Experts of a small language model.
Size: 16 layers, width 512, vocabulary 32000, 223M parameters.
Experts: 48 experts in each of 16 layers, 240 GELU neurons an expert, 3 picks a token, a softmax router.
Below are experts of layer 2 (counted from 0) of a mixture-of-experts language model. Rows are named router (the router's row for the expert), up (a neuron's input weights, with its number) and show model dimensions 0-127. Each number is 128 + 32 x the weight over its row's rms, rounded and kept within 0 to 255. Numbers have three digits each.
Before each expert's rows: a language model's description of what the expert responds to; "mostly gets" lists some tokens that are sent to it at least half of the time. This comes from a sample of Wikipedia text that the model never trained on.

# expert 12
Closing parentheses, semicolons, colons and table pipes ending a field, often after scores or dates, e.g. (1923–2018), 13–3–0);.
mostly gets: ")", ").", "),", ";", " •", "]"
router:066150095120107144090104159146119086143111140139145159109122131118129170054111121113088133148149178174150107183171161116074195141068087062142142087118109073107113122117116158126109116147095175081132096119109152114065128117150148094144173106141134164135127147131133165148164165143178215083051128154144165094091106119130140087125163126083119065124154100095133193161094118126127125098121
up0:087111202210169125151135055156163140103145151088143140158076113159129118145157135131159096199134149137114145178102164134139081126142080079125123135080104130101065163166121117121125131109141137122158095149131057126191162135095090086141133174133115042188164108123178112064103106136090122145165131127096124158124121092131158101082170113103123101056088109110124083122136131117070138169084
up1:121147251178181169148177063148132182146151151139126128068094069088102083188124106100155146127115169130144155138086135115110140116126131132095166185084127135114124143151199179137127116166170131134120117141165123126169120116100132129149150076103113091112155108084132213094178085142120096141189130149120116114129093144141198128103141094136105052125156050136132138125168126161098102180131
up2:127112190164139099106117118133173114146121112111159093125115098146133133112129101115170083170128101107098094144136135101130070085183144126100141087094153137098123121138188088130147173129140113170140151124137150128229170135172120107119094119170134142126149131096164149126159094145079126152084153063097086150115126157176148098123115162182194144098188066155067113129159155120098149169132
up3:135085131132143145139162140133092145089136128074122083115139082140105149138165184097158068140128112070077114086129108165154051117163202176124099069127182143138119092140218083011163151105125122150185149113129137138202213079130123107125035167167142098124196137158117141125114092125051116133166146114074110161128137108164115133150071127129160142126125119213123101116140147125140107212135
up4:125119225108142158137148144167135093164178165082164131186103126098121125193135075152159113124203110132161150122113094203166106155093090149102055166125111092118119149105104163127152084118161096060075083086130085121136132114055147185102092091144129134100123128136154113097100177053131103148160134150165153118133148170148125135101101145140109154089113110151077093160159132128076128141090
up5:200177116075109135085127071095151144142173092036137122130176117130107100085160125136119088132139072190129173185120122156096140108118136152105118137158082138144171168073146059064079202091091102108138152155184206168163160132117116139112102147142099119156212090145117113164106122172111115125143127109123147164204104142111141120234184048090139147134098107132123160109151080159186118107119
up6:159099167147135112174185131120127120149181104120126100123142077140088124158125130125191076137148169057065123134091075200130015133160210170166095110124132183125127159105242109036118141113142105135183162115137157120151157055077113149190066141132144144123200121094107145093130089129048115153158166111111097155136096124125114133133103167111167134110102124182101141129159130149142097204132
up7:137133139159071165110123112080141101084145167088154100172109144151104106151091154141154112128154125121133106141152195138187148149153119138090101123154138132115042122144180157101106125103135114136120158143090147134175125125090085156202134093146163134047153073092166174103136128120092112088122102114122119143198134153136118137137095152165144112111176128108152181108131165129101093156159
up8:176115159128174125113145102153155160137158139121142086142112129159069121168087162112172128154146064087071198140072131117168076125167237162142097084137121116101117143129110157121136141129163110101172108154159140107193155087106103159144156152143124094144166119099104145124147121161092104140177137097124088130130154176118140127107089204176190175079154108174127120124157124147102053194126
up9:120127158144150125140106118106136137094152150104112095090128107134101137118188141139131062157142098121104121115112102116136112090180136127070111157145123161130128124118194117138107072081158109112154168151132119157156136100179097162116120171137164162117201131135183167069121148125097106114144141097123112165129110139200164117100175106131143115141142086108091138091199107114135151158134
up10:125141157163129144108158087089149100139152144093157102146035093150148115169118127158148120124098095099142140092144190137140115096145128176076102161128125175090078120138162160114121117122138142105110198119142160149171120189142116144138117136113200135051181107093150165087180056124083142116127123057071121171150136100127180136114121197189156145153200086142118140134107166113065099166129
up11:088139100078095163133104133071122155135067163139153121172144125109135096166094132078110094096152117133157189139150127141118131111104088176067122163154115110127076196120157164145141151146122093204123134134087096137130088149154112124117108088153113159090127083155129123092208150117110125144143131172122107168173128216164112104159110123105138126154116016047115163121120151103075149148086
up12:170144207149203223107149141178157137136202124125152143102044084119096115179127113134164100131156118101123127151120128081115142093089117141141182095066147184134110129132119154123097136109134161117164171102150163120169142118142120168148130191142159121146106129068153174122151137104042132188124089154084103110116068077123132151110127138130111157141151126089100145139123187162123100162123
up13:128131178136127128092153115129126165153137144091190076083141081115135143152118140094175114141131145086093123140126142133124075092167179175109126072089150158159100133162175096088161160072159114150158131125150080130207169095162124089124074134164124140162128098131159139099142089150061113143128150100075079133091162117139173130147138155141152156130183083116120146102167145124108125251160
up14:150136103103131108173158111132158104161090079070118100124140064174101106139107126152195105162064098090124158115113141109163071130160105132124147126118129109091130154099130147073120134087049113100152163128164087159161163061063113168136090123151145105152135098094153114096095149159052104146148116122130083170131155206130115122127106144110155150092109135179102161149143114094131087114107
up15:118144088117074167150139151139099158103105098133136139158188117197132127160183184148104130142170090101114135117120080163155101120178160207115087098135162085129130187152108139089132201073146087150143135162086167133160098125050091159174114150142147154128112126143147079118139118102104136107111119071154107194138134158141159125160110160122127136147130050115091095085150173191083146128135
up16:115096099092167148162107134102102129060107112149091118139161075088113125124137090162116120155207080079111112147155100106134098160150137106124109091195149101103107152144173137053109160136123127136155190150064215108158092098052131177176096116128108138076107127147121139107137127109124108149145148114133133168154077120206146120066102189117126155125078025095112130120114182197115162169135
up17:157077129147127108126137112103181166070136150149115103141044130082123104185125112070123126114138154123090159138111126153126061090179088106123111072134113106169118140154140150119169148102108036126146162195129125108166120138104040167135116160174131128123109145139144104073164180103133085168134162136103050146132174117133081114128095131122186142071136126107024106104189168145108118164124
up18:106125123164104106085148098063134114117148128117124088125166104152106139165172180108181039151141117093101139096120107163152090108183145153133118121121154128145121129140224106036099150091144094152163119148157145169169210102152103137141134159151143129125201123145133099116105119144085104139155168100091082149104164129158101135126133105105158128119162101184079122099130134150144106199141
up19:120129128132084132143098109106148107105118139084088100102095081123132161168136150108166068150130128076128105121048129129141113085166171149109124131125096152150092147108179141117162143114123087121151124134111120149161129113129084141139121171133151127137170095153199145046114119125121107110122151095072074176158164155204144107107138099134133133140141098161082112086149110101112150165154
up20:109130121140139095147150097135127216154142119082099093073130087115154095110171153146138151097068076160115099211103131152147117101162211160060136095086142137165111146111139045106118172090119102097141122123115153171166106083174151118172110178141181072152155131103144072145113147176123183113090132087144130109151138106106189103193153033147112103039087117147106137123126144129193140119133
up21:140174163159175158148162152087162088143106102134105126136158133104113120183091146110135083119118149137091111096130126155128082148162122171139167109105133094111103120184213162148131090136092149183126140115172149175154163089171127109185144138142146128137236130171191134160138107204110129130094122098127069193157114127154131076094164129119176118126086112175151172139109082134177108089103
up22:170107152123128136125080130118097190102083127116147112148148112120118074127131104104120103084213135102078148136117136188139140169147113133130120144174118072150091179193148181131170132056131101163165124095111082132130108109120092126178109127174119150102137124120172174108148151094126126098133165095097077169170134152164150137147110096082103085118151139155072134115118096127124100132123
up23:160054143152104101118161140135153146141145137131109156064077163112152085152165062127119149112137163191109094139143143136108128151149113051126098130102146133114107085218135136161159050147095117119024130183123126127168038129132108163112088122139114114151127140181129138098091160094147110130152125147158119115114254143134136112091136079136153149071109189110126126108170156163148109102167
up24:206171140157135109115212094124139139089153133054129111100082152091078097122139102146190126101110152104105114127078145112217117150154214187145140127145140084093135137101127137112090121072153101166174158131118119134116177104100129182148166162164123128121096138123122144114134120150097122066132122094146130176122195121107129116140070187136117158086148137200081099134050098131163094145150
up25:129114127175112110137155082102125103139143163116112096134146082140110140129125190132166065140119108113098134103088138179161091093152170135113136093111143116143108123139212107097103126095153103150180153145151142160213187111142105136134112175140162129116180141136177139072069125140059136149160171095065093133136142139162146136141148086148143145155143140209039145075157138126152134195150
up26:116136108137161135188069122148092106122039157139084124087132146131148109134130183116096146118163065148176137182134134112152158096149159171105168099150118122083110149077198128076091180122144134214113125142101167141075051153113126118180115161085148116105117116149133150126167084128193131172125139147115131129187046141154173138133100163119105125123160095115078172109123211141196223171148
up27:117165056075095174145144163112135156145094056035162111145120155117101134112112136147142080159138069121141093112122092205142115105134201184137134121196093128094113137107132062046125143129095103129105157099121102153155184124147095131142083132102054150189165134197143150164134157132178131139097102121116115131186099173115155136166153114123150097136087110155103158148207130156130167113097
up28:145128069092121138155151104106153169142170161147088137134118125133127142146127167119144145091134147160082164136127132160113166127131164099154126059151123144141135165214193143181123188110136101120123145146126184139126075128167101142156162139189118175112210130174117137124107136119120121150077140111119119151102174105129114106158133090145124098100036091099055130135108175123128066152158
up29:117122133104145162099106131063114145126100128141129107102110100159130132200149172055129114111158096179132137163133165138109117103136083140091130122109099151156087175147148155139151137117171070160077086196140080160125053164160117141128154135187128137149124070145148117079170112111174110138108163154147112159182157155131140097169113122121148076151107119097090155132125136091126230152145
up30:085110138127088108121122171114124119100131135125125057159145067135095120132202161107149083097147137145123128159160102119111117133107122151035117117077129097124127129076205169042151095133154109112175103127140129106101121150130108121072187130173178147098113157107189112112148162105124120164140154104149116110115155135185117078092134108064136085074183095128067155135084150147077138155118
up31:186125114157110144143164098133128142108174097087119121070132138125127134154182091154169162152083143121131112107105119090130137123138137135115157167131142160097181143095134101145118174115105101123083139173094161153130153114106125182135170152154088131122122088182133095128120155154130087159157121075110119177178104155116085135196169112047149169198100139172103147105113085122142094137119
up32:109120154176150139105138094081134145123127147103172085082116111126123137151150180093172042170121137096092141110104107151129074098170168177098140098113148147147122134158218094060142138083146121137153137154176158168175176090161129115112082146140156143167177109102168176116136128167014113145167172093102086151117113123169169138153154119125152141162142115130100166076131140121142120244159
up33:146102134101155134153154152117111177119143167111083101112136175147134105122136137122164090100134111106113117113109081153149123124160120112090101111123179122127119148151219131093127100064123071092126137171152153165146106105177076177142141148146138127100182101148170112077116138114144083145123142120170105150135140131173119126098139088094131105168115120108094141076191112127086100134118

# expert 20
Pipe separators between table cells and colons after labels in lists, especially cast, sports and results tables, e.g. Plot:, CAS Number:.
mostly gets: " |", " –", ":", " -", " 0;", "):"
router:124169094114138150093161154159134148159089084144136134106147155144131138161089079092109163150159121143201192065121167147107190124099106095127090149140114111095125213146105106152129108140069161121052113112104158118117133152114085114087116177097125143139115143139235123130179133113159113072072073122171135176190190158092133159148176134132095102167109142094126132133113132141124174070119
up0:172124118108127126141078125089076121114072109151105110153161094146156095129186136051136085066183111061155134143146124137125141149127186177087103108084116119129076150177156159073149128090129117167173126135123076193149075104105087110178134166129113148211163107163167089112099121098145123104149151094047132149132117089186160113100063104064120127087139121116108112104108145125133155146127
up1:177115155163144135110127198135140170134161154140075105105146137150121060123108105021134113148150072177113167118119119124099150108116051138092117078114129091140148194179135150116155083119108090068060092119145195143120105125161125171124189146059149103137148113131195104126167089077180116178122156155184120121128179112148113115111133155190114087124171169110118147114130097133154139116121
up2:109123087120086131140116096114113166114066077066087078155166109154139113071181166100120093195105169143093144135144133150098162053131132154119124094137114141131074152122199119072107179143072108160160093130137140138146081109100112068164105164087113132116184054222080105101119143126149156145129168162105123156149075125144115149139099133121173128145134050093121134083136150102132240163128
up3:128089103159116145172099115073138120120119120098100076106122116118150146165139126128165081124082098066073073156131078176141048194098184144103135102122096132126138113130184137058117121099223112109160127142110118135219138104124116126118107108154117105128154135183177125121066161129064124144139182130111118092048105086170134108152066120098108146140121120151070137110157156154113146182154
up4:094128098189096180133115106144119113089083130145121105101203103160096154131200124149105112054144118140145096136135101156141156116100161188000143076095101104120098150132178175105117125099153104169132128145129168131112071121156140146104122177121123161128161166128178081059157140105128210095057125153113083166082185162160148148114101147075139087160141114072107126117101198118102149155144
up5:116063129139129174189044148090140104076120095123099062100136142093133125152164151124116079078079069140114075161136076157149061196103156206066108072128124158118124133193162161070161145127177110131143117130090134106170091120089140124136093113147084122091170144118135113133117159143072117140132139127096132110107086098188093132110095130098133129110124106114053134092133158140114129204115
up6:098146119143122143137114112153115116075137138130123116125137142104113009183156144160166145187148089097139171111098055137160096046175062105093122151096132132124140181164142107059177163147063128190111107145109085144093127122018109099120146116106161073117116067085120138118136129138151141204110075166176133147167073112138122150029130125053166121185130091105120113088106137126097192141127
up7:212090140144156109056134169140141150143167171107161119128101166143143108130099109079184130130150072101095143182096142173126126075117191178175100147115199157199121127138129110145179098101216111097185147137125115138179127098210132144106155102140178190142126118114145143090112071092073096148148170094131136113129119117151150087149102108141197133116135129132144116143172121172117096152149
up8:193108073172157162147156107098122120123139124123094129079091114143118119168079144104099134112115135213161117061049121172146120133075124144110092152105164148124127139106125165133139197110146130133121106138095129166210106111187046098129143130144099077098134158143133147140127089129151131106155146183091099125166133130135111049129159108148179127164095189170154163138091118101097072154117
up9:148108124136064144149067132048121144119130102112094069156086134144115120145128129140116082067158215141133085190082143128114140115133116180094132149158100096154104115143178161096148097123145090094129104142129105176193100131132125142146117071163175141068117140180168157093093135138141066163112129151098128130154094147179163141111133120085120085165123143146127157131187137075082146133173
up10:100089093127068161115123161088154122138095140073096081145102115140100109162127147064148093136153128142147098129132157098117137058084084118139108132070091139126095132144136165125154207116156071132105075174100069092175037148146074122115136170144149168107114100169131133080153149074161124163143128153169129188185142147137150109143063151162182094130152099111079119101156144078139211136121
up11:158074126124131137119111111094126188104126120089125126144124126126142157152127155039164096162149088099128082133120139126134135118102157101058117157103094128135089133128160198131155144099145071154088081148120119158140076145179087130137042125143109168123137122169143146058138166076129127159141148164168104191163145182143119122144129075137144094159104083092125145107148120061156139145151
up12:207101082147095144130138142056075145121167145133059087138136112130114133129135142078170090085133127091122056092114147098120143126135115105064120140102090157129072146145177188129107180142116084144086121153154145158092086134160024140171135110142114181116144122142137126113139117153166084122165126162174087160143140144144140092153140094150151049110128130112111154119174152094138145156175
up13:108063119143109152104109106121183135106107115082096101101108126150127114115171165146185129078113119096100155176110126126115086059071055108152104142045104069137136117190141164145147217063127067131142038145141070117134105138179093101136141170133161170144128143133131105063140104096142090187082107195096117105165094143146114101094074139161147081092178138097105132100132131096081149126108
up14:124089121179124099109145204124158160163157189130124100128139138116144141141110160072161121118156135177152164145105133130105177102103023111149139132122137172149112134120142161157169097161167127055077118156148175142103121136184165138129160119070145072092144149110193132100100082179170162104147140128117079109145172096118099137132163131162154084130168149114123185122145085130146136119139
up15:098133082075107126141132211129122160079102154150112106122154129117156098161134140134089145089146089145220159093138155121108217136096024121082124152100119148120151153173128153124150110142060152121014124165118115102069109111110095180134102110107150067131124093123169133109187123122222129096066094103190088158139150158122084189069200128140161089119163076092146147108081141137144183094161
up16:158121158176099122129089118113158092117132157125144124117042118127072158086095159199195128163067136080057130193131103091161119158141122087137128093133142118104090007138123131093061109152201139056165142170146131142158156077177135158122177122103110096115120107110134113112061110169119082156103131125117104106084148089149123092065171137176213131121102124140120170138113066154066030147126
up17:109080119174155109148091078090117158095116137114071085087097138145124143127156137119150099145124171142068076145118097140137050151158198132124123138128122147136111094179184099096184181101173111134137166141116094128194115142132172121144081116136109112095151109166124140133092121139116122124140166164079108114109064106161128117110083061118117114178139129133116136105112137139113132197147
up18:120152153210047128164129078149177110093215181120143152147090121133116115144120140177146112147135166103130094159141132074164154138102108083100116137118102095093114103104145184164104117166132146091132139129090148143112088143132109155147142134108143079104174088100143151097143125142095133133149094182090114172093138067126132129070113159098157131127172118089162136094135181171049078159120
up19:145075132169116127175093116112125140111146136084107073091141117122173140136169117150167089138084059125078032137097077142128046155126166165074120095109119141139146099142160126070134118066200084145167135123107143133202128095130144125158103085174097122114138127158183116107094141119056097151155173098095117076060024092168152057115085116081073143122134102145083132095152174166098130173144
up20:132080123159120160172072083081126129095133094112061100099131137058169129177177115150137105113101109080092117135101099176119074156130155143108106144131095135102144086140167143079128139088177119111120153125078124145157114098118162151127099117133079097077137103140145140107071156136129065118126162151105129126068091085169094097120090120130094113139140123165067115100145162112091108204130
up21:123158114115163105133133155140119137137128108083091119133122143095133189128078059146170105154117135111092076151182130060147100141178167138177153153158102090132143170121137120117116131214141157141143176100161096090117132126132184149125058097169113151083115099126150159170102140105135153090146138117108139106108111127146083069172122124142079122099156168145091140146139120141137106172132
up22:114103128121113157135145123139132126149186125113037118116121209142135121113102067133133108117085121111086083155153091136097085136155172097102146141128174096178162210169114166133124092181102125103142106137102097145060116108133022182143103139113163149117124144141138167142116145154166117152130135112168109125145144142105145096119131142194117109150173169126119211147174141104149149162093
up23:120105112137120125105144135122118079197143091102154100098107116191044136180089193110108075123128142174120086107139107076169114159115216142101091090116128130129126162050140101087092193104101119114165102159136114109161146113141141134099159126137144063179123129141117110094099151145090192167176172186131140108123142126155094108104147104072172129099085133123093141133117158127142087146126
up24:110106077112105123168082181066146118132164111125069091174081174082180129139143154067143104067149116117121157113122153128104156155090093124134094097157102163155084140166156155146116205178163045172115122135104131116145083123196053122145100155148133188095146133125128114092121154101134138135134148076139113115152121127159141134135104093133150089065124082087107135085143178122133142140099
up25:150137092087020166163119206133134127158098114114074088175175176083172094136145126145148091060146075177151066214160106202126154173083128143121094037128155044140125173160128122066095070118148104109097106124078165098170083116084091183139085074136117171102128143144139080154148174136090118121079131101178132128110132145168133140114116146073100151095122096094038116131123197106079166112142
up26:164106115160164150154069113083146142090116142121075096110120135108127154125115160104136027102151113143118100150125102141111108174145162142103137057122073143135108135171208185073133098096168094114137118140107084106215107104182100167144143097146107140121163159158144177111120171125105077127107185150142062115105117087163122097104094138112160104091121134111104165136108126130073124190126
up27:214076086102157124126139183075068128152094186137041103121188108127087140146122137109139101082148189136128080127156130111138116132157137199107101111154114093153086126160154129100101101077172103091099118162080088073140090130120140185153169067121130149107132123131121118116117171124080112112192162148156104123160150161237112110100155113167162084152123122069092131117125107109112094138136
up28:185085150138104149198073112106165140114164171106098097113105122076168146126184159138199095150145098124068090210074081202092041118156127091136110105130154140116147132171141113093134126146142123102156137124124194121182103060074066124150137121178133139099162133159129119121094168184100081161156141113147083121068044145151144096067138137079206109082115088115063184088151136129100101175077
up29:136128116147152136117106146098067143105155130113076107122087134119178080184179088159118133092118038211155136063157082113135144125153071107167089148098162155093174118182129168089139155164131104098065106141058108111164092162102077155118177147122039047081149132117118106148152094121172111091104136123175119161138071168118110122081096119176145143094105145118088140102085141162077116125131
up30:101118090140067159125135104128103142086145152129119147163203052080160106143146163150120130196123109126138109122141116129202124124116133117065165104138141109069130155099169127062137234181110123181166177131116179121113090097100084118118100125100093134091143033092092145135150125118141192142099123185129097186109096139142157125087093143085143151123108078092146119096125178138082204160087
up31:123106114185070111136078150106151113108118110076087051084122127165102146111151145117139106112121117101115064122128116130160109132132123181104125124136083154087097119102148141111117156077167105123168090203111138167198104118137134124144118161156124106159179090160155118102070174116119147149102193096075119134114112109185096114144126111120151130139127077172000106110156158136120209214125
up32:121114142156114115175084149109108117109091149126100093148129125122078166123146127126136102101134121108098077149161088117137136233191141192034119053100128139120122121147166189099075091046173114174179156103097126147128118127127180145130082150186121117074168165156154097104122139087082117125097134108122105110088137132175143082138101167139119079051157103152081134094112142142074115166124
up33:178141168159120106160125123125131099104199193085118145147105107091134167100138114144156123100151107084110070139158086116110141135170133115157054112125140103162125094106143134109097133163187134106147158188132141111121098088145100139169167159086127138094167129148111100084098138188137036154147137133147063111102076075168127181098141180139120110134131099119156125082134109170115105183175

# expert 34
Pipe separators between cells in stats tables and semicolons in number or name lists, e.g. 13; 17; |.
mostly gets: " |", ";", ");", " 0;", " 1;", " 5;"
router:140136167105158092098146166121180161158121097191159138183148145139116147112158110115126127163144149164092201109137160111091157127142143128155112154102108158192093120082092116193166119190112138148125137170129085152103181164066126082057143116099134123115108165150105102164126183175149109135181086080137179066171163160116151170157174129135144143155120121094159166167105067108175173133074
up0:184150153142126134131170127164082128165121137107163119162138171109156148139178151125114129081174136161103119157197160118123158096152155133114130138130128143110074114219133089131104096133203104145055194158077135065108119151132165124142109150090192112185143123095127169113120180130095106112093108223140103150156172140131164147182126098131135167114130099075110112103104143100095093088146
up1:150113130162085131203077068065133147083068164041125081074087107088107096134139118124149089115178095107102109100096105177162128151154177166137127126134113152134093148170190144101156182106140109140146150141103159175174087076109098136135101172146103125135152129137179152090116132129117162088130167123108085141102102115202163100101064109075120114105139054140080114094127147145097167178137
up2:116124130169095130142146031133118121156103125130142136046056151164071124131154142135156148156143180137135169070116101120147071100090015137118149129112144099147140104134143134131158123146129170046078085200099109110180142154133123158168143206071175093207135124165121106106158147098157100126108082176150129129138128089111175164095143110142122105161155120176164135130167098126104113135158
up3:114074122115098154171098108112146143096134137062151097113111136125157088103127096122133075100172115136134120125095110147126120141128174193093126104151142143095118139181162163088174136056156093141200121088117184140155078128121110129154154137201106178107163143148182179106187089125051130104118177120086093145133089112195169114091095101063126143147089121121062105124144178137098130186114
up4:130120170131139139113112075133143146094106152108127152100088131124094096138147137172206115172132125148098177176133096138131099116127042065129100094082122063128159110175130176153131102156180165067169112142107102134165101090158106153139177126135129065141123077111164152095143093128072054147130092095175098133128112105150183101055144097164152116115083118132134168130059103106088108136117
up5:127129171161089107137184094143154129112124183056169146077127151083162108102119155122138130139092155103115131182095128114145096100086127175147117106091090099129184078076126159128108157167204141135205140143112200170119156114182147130145092134108135123151133131107186115150097134132115091205143145105118106072137112122131186098167105110206108128134134155163161117139172110081097057186127
up6:135105077153088160182109093115054115127127179147115091117114136048180125129083145116143158149122096148122063124154091176102096166174102125092133162124129113103123188171175170082156174108122073126106159074130182132154097090156125172158122155103071130111129055162116133126110119135133109125137146139101078126088160130192095125111087146105121098135104092085127159104139185131129196175161
up7:091111111132142124138151160166150129147094152077173130082109125118138090098076182129122125121176126120223113123126116131119115093168209157088139122123057108122197161117109122164062122124119099139121105074158121140112119135136154122126088111123201118130098172150153116100097162089132134101200085163119126083136112095153150124100125141111091130149206139096108065151045142153123144101132
up8:144150118112143152109156165134153142155079075114125159134106124127153097108102136195120157082190113169194151193136149127131177149133180179172115107125114092103147168132116162124116131160136134102067175069138100130116082104081189142110176199163074125089109141047124104115152062081164104162071121189131095142180110180149139129136141180133066140060135177060090125166102111145091107134144
up9:168119123108104152130132096138103129100119202135171182096132091119096125122144188194138145165082121128084149141090075101184119093176126084137136106098097066146177101124098124107108120139200189033187112101144131129117123169155090122138192104141151119116095085124110115156145072147093150112081103101118137108112078133139165052117115108130141127169140092111133144111117117125077120163205
up10:077130115101124127088103179081120138138131184133107119129135058151101144124138207127133147045123133076177108099099157068101105126089107191061149088127124195116129149095123130118125178106158176150145079141149122144116139156192149105091151167142209101079132115160141141101112104159144202193140143141143153097096117114131068103178157122132157109130147128156109152114132138142137237155108
up11:183123198155117140149142167136118149115118127089194153137121125185139119114023102166128112170167119044055143130117170116128133195148130161156139069131116135101090075164099149163174079122129149122203204067122127147105111156183166116138087157168146159127114125084114124102148193045063163132122096082171106072128115146157228168107125143156090144115092156165128128202171120123123140167157
up12:170162187161106104154117119141157192106188206104124150146140112164118129058145122140186121144095164084074140113107137107150135139146172132115111061116144099138102111106111140136151090128188129089217086118128134186072152113212168070153081190149209138162129132113123148116085195107065135123122086110121116104130144088137213118185165086162126152206099143168179116121131124115078100124181
up13:107049100162154132176022123124090121074128127105082075115107137142167152217178064148155098135176136105172113149090079098110098101157148192085103178097131194088148137158130157116172147104168128134119119133135126158135074120092133157166114146141129108095169134106166176093146101085128119114131130158082103175109074120175151087060074123111065136151120118072111127114097180116064155169150
up14:166118148146108081119145075132102117124111100091201133114035044083146082101179140144139130118151198099081099149183143077115139087137140098160083125143137093160145129112140137139071109135146115088162070073104117120131138065203175119096089107122136141080143182110118120106095162114100153185145113184123101088095113118176153139133115158079062114134107094172161076070167108084128087113116
up15:096029123086110158164075103097121137096140145077123101143098095124100108172132143148110061092117132113159111121116136146129118115117145182134120132127101140086099106145187128100140158106143118135157160151116093152179086097097108143149075105137134178106147102153154129062068130111127138148178187093073112163102097093183135111131081124080153178154136114160094121099111170100107113179142
up16:143106142142066148158112110101134178107082132102058120089132139093139117138104092090135088157132089152085108142148144159125109157137161095076114123103097178140107145170146160120215093092153077141088136153125103131115089118146079178118092133194076186168135107116147127127163160144083087115080150148169106170103102138140124110085064115143122089083136102125088126121222214125106169136174
up17:118096141111127170194060120060162098083098110101149128102105143088189124117114140177151089080170139110171089124128113142139111154122182193085141089139138180109110152127173147063138137124173138132147167110113169087151083085123130181182077115142068157121172162110118158122181118120057155078089162158088102119092078065167122104118081134078144149092126119100114106141115184117069128156171
up18:135150106080113157132138124144133145131172170124094090156128121142107082150153136068164162149169116127133197178041168167100178063143144112134215124140135030127191186112139123141151078104160116137079156132130078161113115125090109134160166183107166109137128106131097121070169175187118126163116084104244094152141116143153071136147154106183155169108149100170135130129132135077075193134177
up19:228135142137120125163100099135125106122112093139157116104149122107143130149088134162118117125145188146127119165114141124087122110163147166150142102137176137151132122173136126164128128135152109066132131116091067146125087121096122167110148198169181106133134167113143127095075164119148063100151077137111156116178156125145120115129146116114097156105106138132079090122107141151103059061166
up20:128101115138082141177113111106144117113159184093141114077076148124168121149152092153122106130153130073108091156059106133129096164127157204122145112165118157084166116133167112054149171078172109095183106125119198138196100107135121135145089154191109137109183131126136160099146074114035168119129156122097116151088089069202139066069090132082133150117107119139080124109174158132070138226092
up21:143147160108108167135130053121101073118118171124136152114090118116141095166109085168146134111148144136169118097098138107172133097091148140118162169146110185075100159130168152123105156130162169167187093088139119114161071146160147156152136153134112101078150054082081192123202050128039159103172117184077149177146105064121155085134050124116120153124148124145131093109092183140109110154106
up22:122057105141095179181084106093163126088116135074152092061081127140146097117155130109155082122172105103115115103114115116128085132124144205134138101144134142109168138124194148074137176080164108123165120124107157154132088123171129157161145155133140166113159113125169162087167126100070133095114156130098082135077084082178136094136098132107092132098118069104087114115157196154097137180104
up23:148101128172119133142148045132137111075142206091151136076101100101115129075155097180123098167115126099044102135064114120166090111127198127147130124152117115086122078106159122097095155100142104131239155149153151151167149106132118113119100152152127132112175109114148141131125107148034129141174176122090101111095080092169187107131111085108123127138140123183131106108183158116094073207115
up24:124174135107133163141115085123151097164124048111144175104122095127104144047087143201107111183122142136067106198080113143171094161138165127166088093166110105156100091123129092088103148161163135152141164114108126069166148139133125143129091118175072134136118123093074126155130108042099191093043093172136165111162106114149223084196121145125195153107134161136138104134099117132115093154210
up25:099117125074132120098115174083105131152055154093144112123139128143125114118107180113133133066141141139134083173109119091105114130085183224113114026182138161109137154074152110075120145104135146123151094089116135146107126152171129139102140120168153147128110149163097139132087092179113209154096145158151158107126114115128055130153124125135157137140107127123100112170122122132125163142140
up26:083110158130145138124177125104149119140154177118156151190122097126169123102100116107115143197123147100110097140085141097143125110103186134133149148116125088132142091116134135178107128101185098146242158062113126160075128130170141132123139164150152158125102091113137153153120080122041139205112151139126137117136096091150163126142169111154148156117117122173144125139136083119117092199152
up27:147130104088106182196106152111146120129087132072083127117153122111158136114084164140112053136158135120145115250194161144126159181097137081098087120165144104100103129138181154109132094134130116106106107113123115127126064067188109216156109105195062202120158104155130152129229154126129108108114119150153117143156097093145136085125117133113129093050126077058120164169132177137102107153150
up28:077090085071101119098063208087140169095067130163064117128115156082151136154162199114132144039135080155186149152100114133132123093158124156091166137162110141107127150210136124135119135080124125177090154177138125117160130146115068146122128133121139135122107141102163116085177123136152145119095156105149118169103135116124025092110157140125120141102140156117080089105059146112121183132129
up29:159114153065150143126150164108140119161082118134136106137108137174137077150170182169154134120234151199127153166115072194116127137121149155124159063093164138099078131227105131069194127139142121102171142129128090167154123116057088164143170165155105118135093132107136143160125080114100152167124130105194150128150101134141165143121073187072147186117104132129085136156099132110128253124099
up30:136081124147075131198114082089132148094117143094083106097102141090104154150168122175132111114112141108126082179092094135164108122123156132098088138178145109106122141123195161109173190120138125116141161172123146192136056131171124161148103146146129145109181115154183184103118107131153145102089170147073080164113121095185124064092115111091117122088134141128116136065114169145093131133163
up31:129140134136159120130106099143096122083155112096217123165109206171172159097075160230128122137120115163118137230127135113136195111168167192101074101141105159116137096167110196165114102117167084121169112113107104156230098119146153138113080113120188119114102162131108099095101130083084104069148109227124141116122154104159158071116085152135098178093157117071128113144114118086105102141119
up32:094135123167108117132127063132114144125116138113126146123104064172114115126134103129152112170110129099132094137140135093149131166144143090079091088104157142084111107109158162104177117118119117160134124136123108138107120098160117131112118180167104145136186136096160138107117140101084147125089103184146125145123101086144194132064026143092125083085112104105149141138159138088121169145133
up33:082123133209128131121084153139154125116131113100131148059104137106139096178100109170162124162131151104150070140113130162131118194094140128084133085129187155131134076142138092067157100099140108085091122110133195135105161121167108165114037136073044137159141169137159109176097183138072124187124150180116105093045166061138159131123076148122084137047143105169118103140177144174113142171130